config.toml
n_experts = 64
d_expert = 144
router_score = "softmax"
norm_place = "pre"
parallel_block = false
init = "uniform"
init_std_qkv = 0.0206
optimizer = "muon"
beta1 = 0.95
batch_tokens = 262144
Below are experts of layer 4 (counted from 0) of a mixture-of-experts language model. Rows are named router (the router's row for the expert) and show model dimensions 320-399. Each number is 500 + 25 x the weight over its row's rms, rounded and kept within 0 to 999. Numbers have three digits each.
After each expert's rows: a language model's description of what the expert responds to. This comes from a sample of Wikipedia text that the model never trained on.

# expert 45
router:523515508519506478502530501499487488535511489483488553504509504520485522499506491534508499504535494450507494470536505542503496529518497528485505500482540462457496533520492536445513495512469547500483498475511512486495477460500505522485544518
What it handles: Clause-linking function words. Words in argumentative prose such as that, but, been, which, than, well, quite, least, would, usually after a verb or comma.

# expert 0
router:538502484504495476511492497514532474533548484483484486529499540494473484469469513473468482487469484494501534512470484503485454514540488496505491455510468469497474533577464523490510500487470489491514525531500522481520517533515473498500480503
What it handles: Digits and taxon names. Digits inside years, decimals and coordinates (184'3', 0.'52', 148.0015'6'), plus word-pieces of Latin species epithets in taxon lists.

# expert 25
router:481541473545491498575514494502522500516473516520508499518469549528477512502466497515532494514493548468480501523471551449449464527589412541557540518508502481534481502475492466459498518513503479477479536515556499521510523542512546496463497493
What it handles: Line breaks in lists. Line breaks ending list items, infobox fields and headings, plus percentages and units in data tables, such as UTC, mm, village.

# expert 21
router:521506504488477462484467459531468569499486514471506523487496481496477541494455446523499493487511506545504495465503471527479525480499512527454475503527508530480521482497486487484488505543465512464544485487472525535499498488523488500515518486
What it handles: Articles and conjunctions. Function words inside running prose, mostly the, and, of, or, his, their, especially after prepositions or verbs, as in "formed the band".

# expert 52
router:494482512508519451468479520488453469474498466512521512510507513515489508499497524467496487495522497491518507511539480498537544505531475527485458467502469539473498517487499494529545518501525549444486518467528531485473465472457487546501490460
What it handles: Prepositions. Prepositions linking nouns or verbs to a following phrase, such as of in Memoir of, plus in, for, between, during.

# expert 54
router:470482528517528534469511514492531485537533523467463490497518527498518475474528521484505511517524471540478481507509449513470540469496495516481495491530475494514499487545496483473491514478536473543528533490532478525483507502501518480520520493
What it handles: Politics and reporting words. Function words and speech verbs in government, law and news prose: said, stated, announced, that, affirmed, Minister.

# expert 63
router:536484503503470500516546487509538490506537524492506530480484471524476489501538462474482487474522490476457481497529479524526517512482464494474498511505521459460470519519479492479515487468500516497531472510514533513480540547524481494484525510
What it handles: Punctuation and copula was. Commas and periods ending clauses or dates, like "December 28, 1987", plus was or is after a sentence subject, as in "The school was".

# expert 9
router:473470442497477522483500492514497505505521524534510466493496507470479506476494547521522458531528502493502491495500467490505529459484482515476432526509532457551527564501518478523506498525470517468472516465504507494464483494510508487482466466
What it handles: Mid-word pieces, taxonomy. Inner word pieces of longer words, like ham-st-ring or tur-t-les, plus taxonomy terms in species articles such as genus, species, Order.

# expert 39
router:537546478494507508518505540530531491511522515511476471549515508510456497517494520484471480495487490488507463509478512484485447518502481488479517456451464464522483462460451523531506490497510502506513499522543506504543508543497549490535508478
What it handles: Spaces and digits in data. Space tokens and number starts in infobox and list data after parentheses or pipes, like (IRST), (421.05 km), plus the pronoun her.

# expert 61
router:527484499487507508510538464543509504496517512504491505478514453491480505493561500470522489542531486459532500476462474509530479510476495471495443530524503530512518516484491519535505517494503466541466488488535516447456473464520471473508481518
What it handles: Second word pieces. Second or middle pieces of ordinary English words split after a short start, such as Mo-un-tain, Mo-der-n, ma-g-nificent, blood-stream.

# expert 32
router:501471474515485500512464474503469472499482530518486505513516461492526491540479464518499516538485520481498484505482524504512514460462549472490530514545506552506503534489521466485509493495525490491463514502446518491506492468469486489506526546
What it handles: Mid-word name syllables. Middle and ending letter pieces of foreign proper names, especially Spanish, Italian or Greek, such as Jacinto, Patriot, Eleni, Sabato.

# expert 19
router:496482521522539502527531519508524499505479496449554509493524534531462543494549457490543540507496483484469524487538515544545563505513500527509525495511500482483527482493476500492500475492468538531501499511514486476501560507528527463499523509
What it handles: Clause-boundary punctuation. Commas, opening parentheses, periods and relative pronouns that start appositives or relative clauses about people, such as husband, who, which, where.

# expert 40
router:507507514485468480493534558474513479457522471502500496519528500483529471489513540501494497497498483534451451455542507509476500520478506460503484505465525472492477500499496479474519515521495503485495477488489517478508484470472515538481469493
What it handles: Predicate after copula. Words right after was, is, as, or be, such as became, remained, the first, one of the most, known.

# expert 26
router:536549501551514488494539519518500497529503543442497533521503514456485492526526531515534493503505476515526461519476482500467457528501496479479548504507524479499527534542484537497519520507493493497536495513502471507500465494443487542501493463
What it handles: Time and sequence words. Temporal words and year digits in narrative prose, such as before, until, later, years, In 2002, However, After.

# expert 30
router:498507481522535548465524519490566489573428452512466449510515526542493537471490466466494512486513441488513489480552512498468523491505488483526536558495512436452486480504478519537472514488531480464496510443528547477525491525459490464537474491
What it handles: Action and event words. Prepositions, articles and verbs in narratives of deaths, battles, wrecks and accidents, such as driven ashore, killed, fell in, captured.

# expert 46
router:475533543502557467468467480519524506491500462480499491512513473508478517502532489505495499451506527528510511429499492513496495485489530476530514508498479545492519536506468516481494453539548478463490502490470517518474536494488491490529467490
What it handles: Years and the. Middle and final digits of years in dates, ranges and table rows, such as 2001 or 1978–79, plus the word the.

# expert 12
router:491525474495461480517534505523512559476502474530550489434497516537485483525551528500452531512483474512457507465496484523518481518443502470513502505513469493531486468491487470485504518581491511487446417532502464523438505457485529516555503485
What it handles: Sports and career wording. Prepositions, articles and nouns in sports and career prose, such as "season in the NBA", former footballer, League, served.

# expert 60
router:483445535488488512549502535537508487501534500522409480511492529475457490524497533458514481526508530531542484514504498489517502473506525511542464529472521504509494472494523508487477513463466498508497511519520499451502517497512514460505535519
What it handles: Name-initial pieces. First letters or syllables of proper names, often capitals, in credits and band lists, such as Bow W-ow, W-or-mworth, McC, Love.

# expert 55
router:506484482527508527496515525491478522487544488479488461504519497512493504540451502507434529487506492515517477526498478524485555500520463522459535489491512467513539482512494466546526518528485530483485513527535469495534457482528519522522508471
What it handles: Prepositions and pronouns. Prepositions, the infinitive to, and subject pronouns linking phrases in running prose, such as of, to, with, he, she.

# expert 33
router:448510493525517551555463505521511533528514512517485527510492487502487518494480496472519503498460500513482491530501482504513538532517510569468503532518506443535493498490504500457495503461517518468501517488508516538488572535527516480532509529
What it handles: Hyphens and separators. Hyphens, dashes and pipes joining compound names, dates and table fields, as in Lot-et-Garonne, chapel-shrine, 1982-06-01, plus some line breaks.

# expert 38
router:495570504541520496520489514512500474506537498469510469521520505491482474461477483474464488512511509484470470507525477503485504491519429483464469502479495466487487480517472519509482521492500500492501487520540518508495522534494521512458482522
What it handles: Location prepositions and parentheses. In, near and opening parentheses in place descriptions naming administrative units, such as Rural District in Mahneshan County, in north-central France.

# expert 62
router:481506554531472461485435481505449526480537499478470526511483536496496480487499527498513488484506520500525490519511473480523531496485469504517506492480514487526524493550482542493490525515489477545549490497511517453496499496499477548512535486
What it handles: Reviews and authorship verbs. Words in critical reception and authorship passages, such as writing for, his review, wrote, published, film, stated, notes.

# expert 14
router:470511518531525445520507487496471505503500500449503483482515496531496480479479498516524476504518499508492497539463488485480538507548466512462534506508518449517507487513475517476510508506458517480526505477523529521489530545530472484459476491
What it handles: Numeric data punctuation. Commas, pipes, parentheses and digits inside statistics, census figures and tables, plus It and its in short descriptive facts, such as 8,504 or its basin.

# expert 5
router:490464486457519512508491512477489472542501459512492540483502488529521508547505474509543505481507511508499511487493517502492485489487529463493493457478501525468485476495531471543541494482506531528509475476474490517514496490525507457492453479
What it handles: Mid-word name fragments. Short consonant-vowel word pieces inside proper names and words, often after S/St, e.g. Sl-aught-erhouse, Sw-ed-ish, St-ability, Dyhr-n.

# expert 51
router:514513477485503530478528521481513526453529509489474527490509493515463466527452484557507515557529524523511450510475509488504514499498545489550476484504483571483517481502527496506465488507448521500517510510480508466503459495495489499491486490
What it handles: Suffix and word pieces. Word endings and inner pieces completing common words and names, such as -ish, -ing, -ative, Cra-ig, res-id-ency, plus professions like director.

# expert 6
router:532464501503464480547522460483485496446511482551489518501515491489487448515518496508539506468457511484504527462439505513530521500496484545484499531502514558500496519474509517547499481483483490569498469488455445545455531493487476498504476467
What it handles: Foreign name pieces. Mid-word pieces of non-English personal, club and place names, often with diacritics, as in Strømsgod-s-et, Ytterg-å-rd, Rosenbor-g.

# expert 7
router:543530526498526501493482521482519506519494519482502416508490500486495526534527489481523509510479507535473540530454479453508490480568493522523504489492510470518496478493457525507487534451475546482515503507500542535510525525497480458478502479
What it handles: Scores, dashes, table numbers. En dashes and slashes between numbers in scores and ratios, leading digits and spaces in sports tables, such as 97–75, 8/4, vs.

# expert 56
router:522495444511489483468488469438490479476521493495469492515500521512466511450455512530523500491482452466560481472531479435510496494545514481531488473492521521525523555544542521497502485476489477534516487480491463454516474537470516506508471493
What it handles: Contrast and linking words. Connectives and qualifiers in explanatory prose, such as rather than, but, such, however, this, due to, within.

# expert 15
router:507477446523478490503541492518488523493495492483508486530495495496479565466504503461510531519489473489457522544481527479416499480522482497492477529472486481491517509445467476470526452516463531484488509537565487486503537577530494458546473493
What it handles: Table cells and numbers. Digits and pipe separators in sports and statistics tables, like 0, 1, |, plus currency signs and position codes such as FW, MF.

# expert 18
router:490554519492508466506533491485486515523501483506516500464510530481520486494490526476487496475517525490449513485464526459489513449506498481489491452529469473531466468440467470491552524491490499508480504483516494479493534535480484455467529496
What it handles: Section headings and newlines. Line breaks and == heading markers in article structure, especially right after headings like Etymology, Background, Notes.

# expert 4
router:486525495523476500532475521498523458504486501474516500486492480502474452515541527491516535500498515525488526543513532487540496491506468537530527474515524512521479472453518513517498481527478540506492467479500510496489485502490489464531485478
What it handles: Sports results vocabulary. Tokens in sports and election results such as won, medal, scored, Votes, plus suffixes in stat labels like Batting, Bowling.

# expert 42
router:515522480473462520457502560459477474507495531485492491497535551518486502483520507511513529466507482436473460521520441485469499511499465500522508484515480485476506483513500485507485531496536486526510524527523535498466534507472504473486475470
What it handles: Verb endings. Past-tense and participle suffixes finishing verbs in narrative prose (crack-ed, ally-ed, cradl-ed), plus verbs like began, moved, returned.

# expert 44
router:516478493502496509500503505523489487551536472506491506467485497487477464486549493492509529526540512504497510523537482489502539471498501494467519528458504529519512527491488492525514534528484501500520480500483496486517490514502479498507460475
What it handles: Place and institution names. Words and pieces in named places and organizations, such as University, River, School, Road, Island, possessive 's, Border Patrol.

# expert 20
router:491493488542460483515489520510548487529523522468515488503503477474510538483490513532484466553483538552457474509481504486499495489543484493482496498534496541550513446469497496495511525481512491497522476524506542546474543485504536483526558505
What it handles: Line breaks and headers. Line breaks, colons, pipes and section markers in election tables, infobox lists and headings, such as Party, Candidate, Kingdom, Royal assent:.

# expert 10
router:546470491477452561513521512483452483488486493475500507516492484508538524507525478528483460510512464515561512510519492541543528520481517461486532518466536501458508530535497508497493523495502532548457489489420488523508465474513473536529478488
What it handles: Mid-word verb pieces. Inner and ending pieces of longer, often Latinate words, especially verbs, such as -able, -ation, -ated, prop in inappropriate, borrowed.

# expert 17
router:500476525486476497498484513502491473511459485479530475509482508489518526503501496450507503500482519469512522516518474509475432486465521491520517485470465501473518480497525460518466512527526511482438514501475476500485467469469519492479499481
What it handles: Plural s, foreign syllables. Final plural s and syllables of Japanese, Slavic or South Asian names, e.g. Manufacturers, Marines, Kyrgyzstan, Pyarelal, -ski, -chi.

# expert 13
router:481520465462514519500521542516475478478485502495477497496493518503557479473521505458493541470506451471519480462551556527519467496476525476520532440497536523473510536489528510554477546489464529515540524520445474471515496479503518524491479522
What it handles: Content word beginnings. Opening pieces or whole common nouns and adjectives in prose, such as ide-al, ped-iatrician, ter-ror, story, political, daughter.

# expert 47
router:463478472492474535521489467508496485486479479531497473487522486549530533451561510482495528480504481470511506471499485485476504514458475465490519469511490529470493541482538478513517505459478489476514499482479490510496533502494489561485455553
What it handles: Inner word syllables. Middle syllables of ordinary and technical words and names, e.g. Antiseptics, Seraphin, Disappear, Christopher, absorption.

# expert 16
router:519462529482508494493500536505505513506506508506499511515505547515472510521533452536489494524475539493479480478506516486463475470520531517505474479507496516515503506474445524491501495481527477524494521514488500506516527518496500491492496478
What it handles: Year digits, sentence periods. Digits inside years and birth or death dates, such as 1855 or 1914, plus sentence-final periods and closing quote-period marks.

# expert 53
router:522462506520511503447524504499491469519470512489507525505497477485504479534521510486523531493514470475458536471506512516498508515520488480490523475502499457497529521545508492511520549460473518509519530539530464517471485517513492529472529518
What it handles: Nouns and verbs in prose. Content nouns, main verbs, auxiliaries and commas in narrative prose, e.g. approval rating, led to, went into, a series of.

# expert 48
router:501528515464516467489532508466507506502545471507520458506488510503525534512531477474475502523545498497521547492452500483451489475473481462487524544496489513494489480472463498530521482520473478486541499515518466504469492483473502523510496458
What it handles: Music and sports articles. Determiners and nouns in biographies of musicians and athletes, such as the following season, album, band, guitar, club.

# expert 49
router:520536512527518508479481535483525465521501517521448492517513523471475540495492493467516493515520518532541492535454484453471492510557481465517485507494507466523482490501484510528507484438512520518470499495556519476521527571508475435461495483
What it handles: Ordinals and table numbers. Ordinal words and digits in tables, dates and ranges, such as second, third, fourth, 20-2-4, 280–3-15.

# expert 22
router:515521491469492487511510500505514476475447518484521536535503451477539524507475494551535477464519522533503501501473485499479452477473547500470486468518473502504520503451541521486501487469507441474514489493484512468477561472530459498471499466
What it handles: Place-name pieces. Word pieces inside place and proper names and compass words after in or at, such as Upazila, Athos, Tobago, northern, eastern.

# expert 57
router:503523451491499504517524510507520472500503484484510535510483518513509549495500505517505540474530489471493527443549437528554512557509518520482468524491532484502459503512466519470495500496484512505515509488499523541479501432526492529515499520
What it handles: Prepositions and connectives. Prepositions, conjunctions and passive helpers linking clauses, such as as, by, when, where, being, including, due, "by way of".

# expert 58
router:512522518545479508526495467492505493458511512534525507509508505474505477481480492494483461468483493497512518483478536456504500500551509550532512490498480524535485471522526506446508535470516457501538463479544516491544535535548506527506526491
What it handles: Infobox line starts. Line breaks, dashes and field labels beginning infobox or list lines, such as Location, Coordinates, Website, Died, Genre.

# expert 36
router:509463490501505527481495513507489475494453522508511498532497513492520490498503476489528495483487508510497487531503506466480515511560470510497528513504518504477495463516537522490439524449460501442482499495520540519510516507483455435474518446
What it handles: Japanese syllables and numbers. Syllables in Japanese names (Koji-ma, Yume-ma-kura) and digits or commas in table and statistics numbers such as 1-9-68.

# expert 28
router:513511506464559467502486474477511516453451540532496469501513537510490458509487459466484523514487468475474491481458463497432490497492549497506491496521466504513522499485490520519494471517495505476507509487508524520529510543525518444565480500
What it handles: Table cells, measurements. Pipes, spaces and numbers in tables and infoboxes, such as heights like 6 ft 4 in, plus non-Latin script bytes.

# expert 59
router:496516498479490499513528501476509462524483516526515521513502496526491569500478500498536531521516508498493500468506502498474502495504503499540514498468475467511534491507472492483454508516529496507521479513533474485472525520447473482535488498
What it handles: Quantifiers and institutions. Quantifiers and institutional nouns in prose, e.g. one, other, several, each, University, government, World War.

# expert 24
router:464482509508560491527459504535497515481538511489495510513501495447502498496453495491515452471462507539477498532449480492468506495545455518502503532524498445520507486512520502450533512499488501473513475475511516524517553545500507494509457504
What it handles: Table cell separators. Pipe separators, blank cells and numbers in wiki tables, especially election results and awards (Votes, Candidate, Nominated, Turnout).

# expert 1
router:488536502504445496479540492478459513513524526484519538495491513554461482500499511491479508500520529490481524529502488536487473489484490533517488492494527521502527497576471512460506515538510517496474521478482531502486443488496509546494513497
What it handles: Suffixes and function words. Derivational suffixes completing adjectives or adverbs before a modifier, plus common function words mid-prose, such as lavish-ly, critical-ly, -ated, in, and.

# expert 37
router:526497524519496475518482503487466550514497503462512526482507469465546472522490462496536528440495532489527504552461493478483504497487516513540529454477551464481473469495481509510558493493555505533461526529452515500475491475503469503500487529
What it handles: Foreign name fragments. Pieces of Central European and other foreign surnames after a capital letter, plus country codes, such as Gu-t-freund, Ha-g-ymásy, GER, CZE.

# expert 27
router:484528520504514499459459496530495531514495489519492495513510532474463508527489469490490542505454546529508496488498511482493502462470488474502496490492521468501510487485417457499473504508500498462518532455509538489525530504497470494523509492
What it handles: Personal name parts. First pieces of people's names and proper nouns, usually after a given name or "the", such as Gleason, Carlton, Robert, American, San.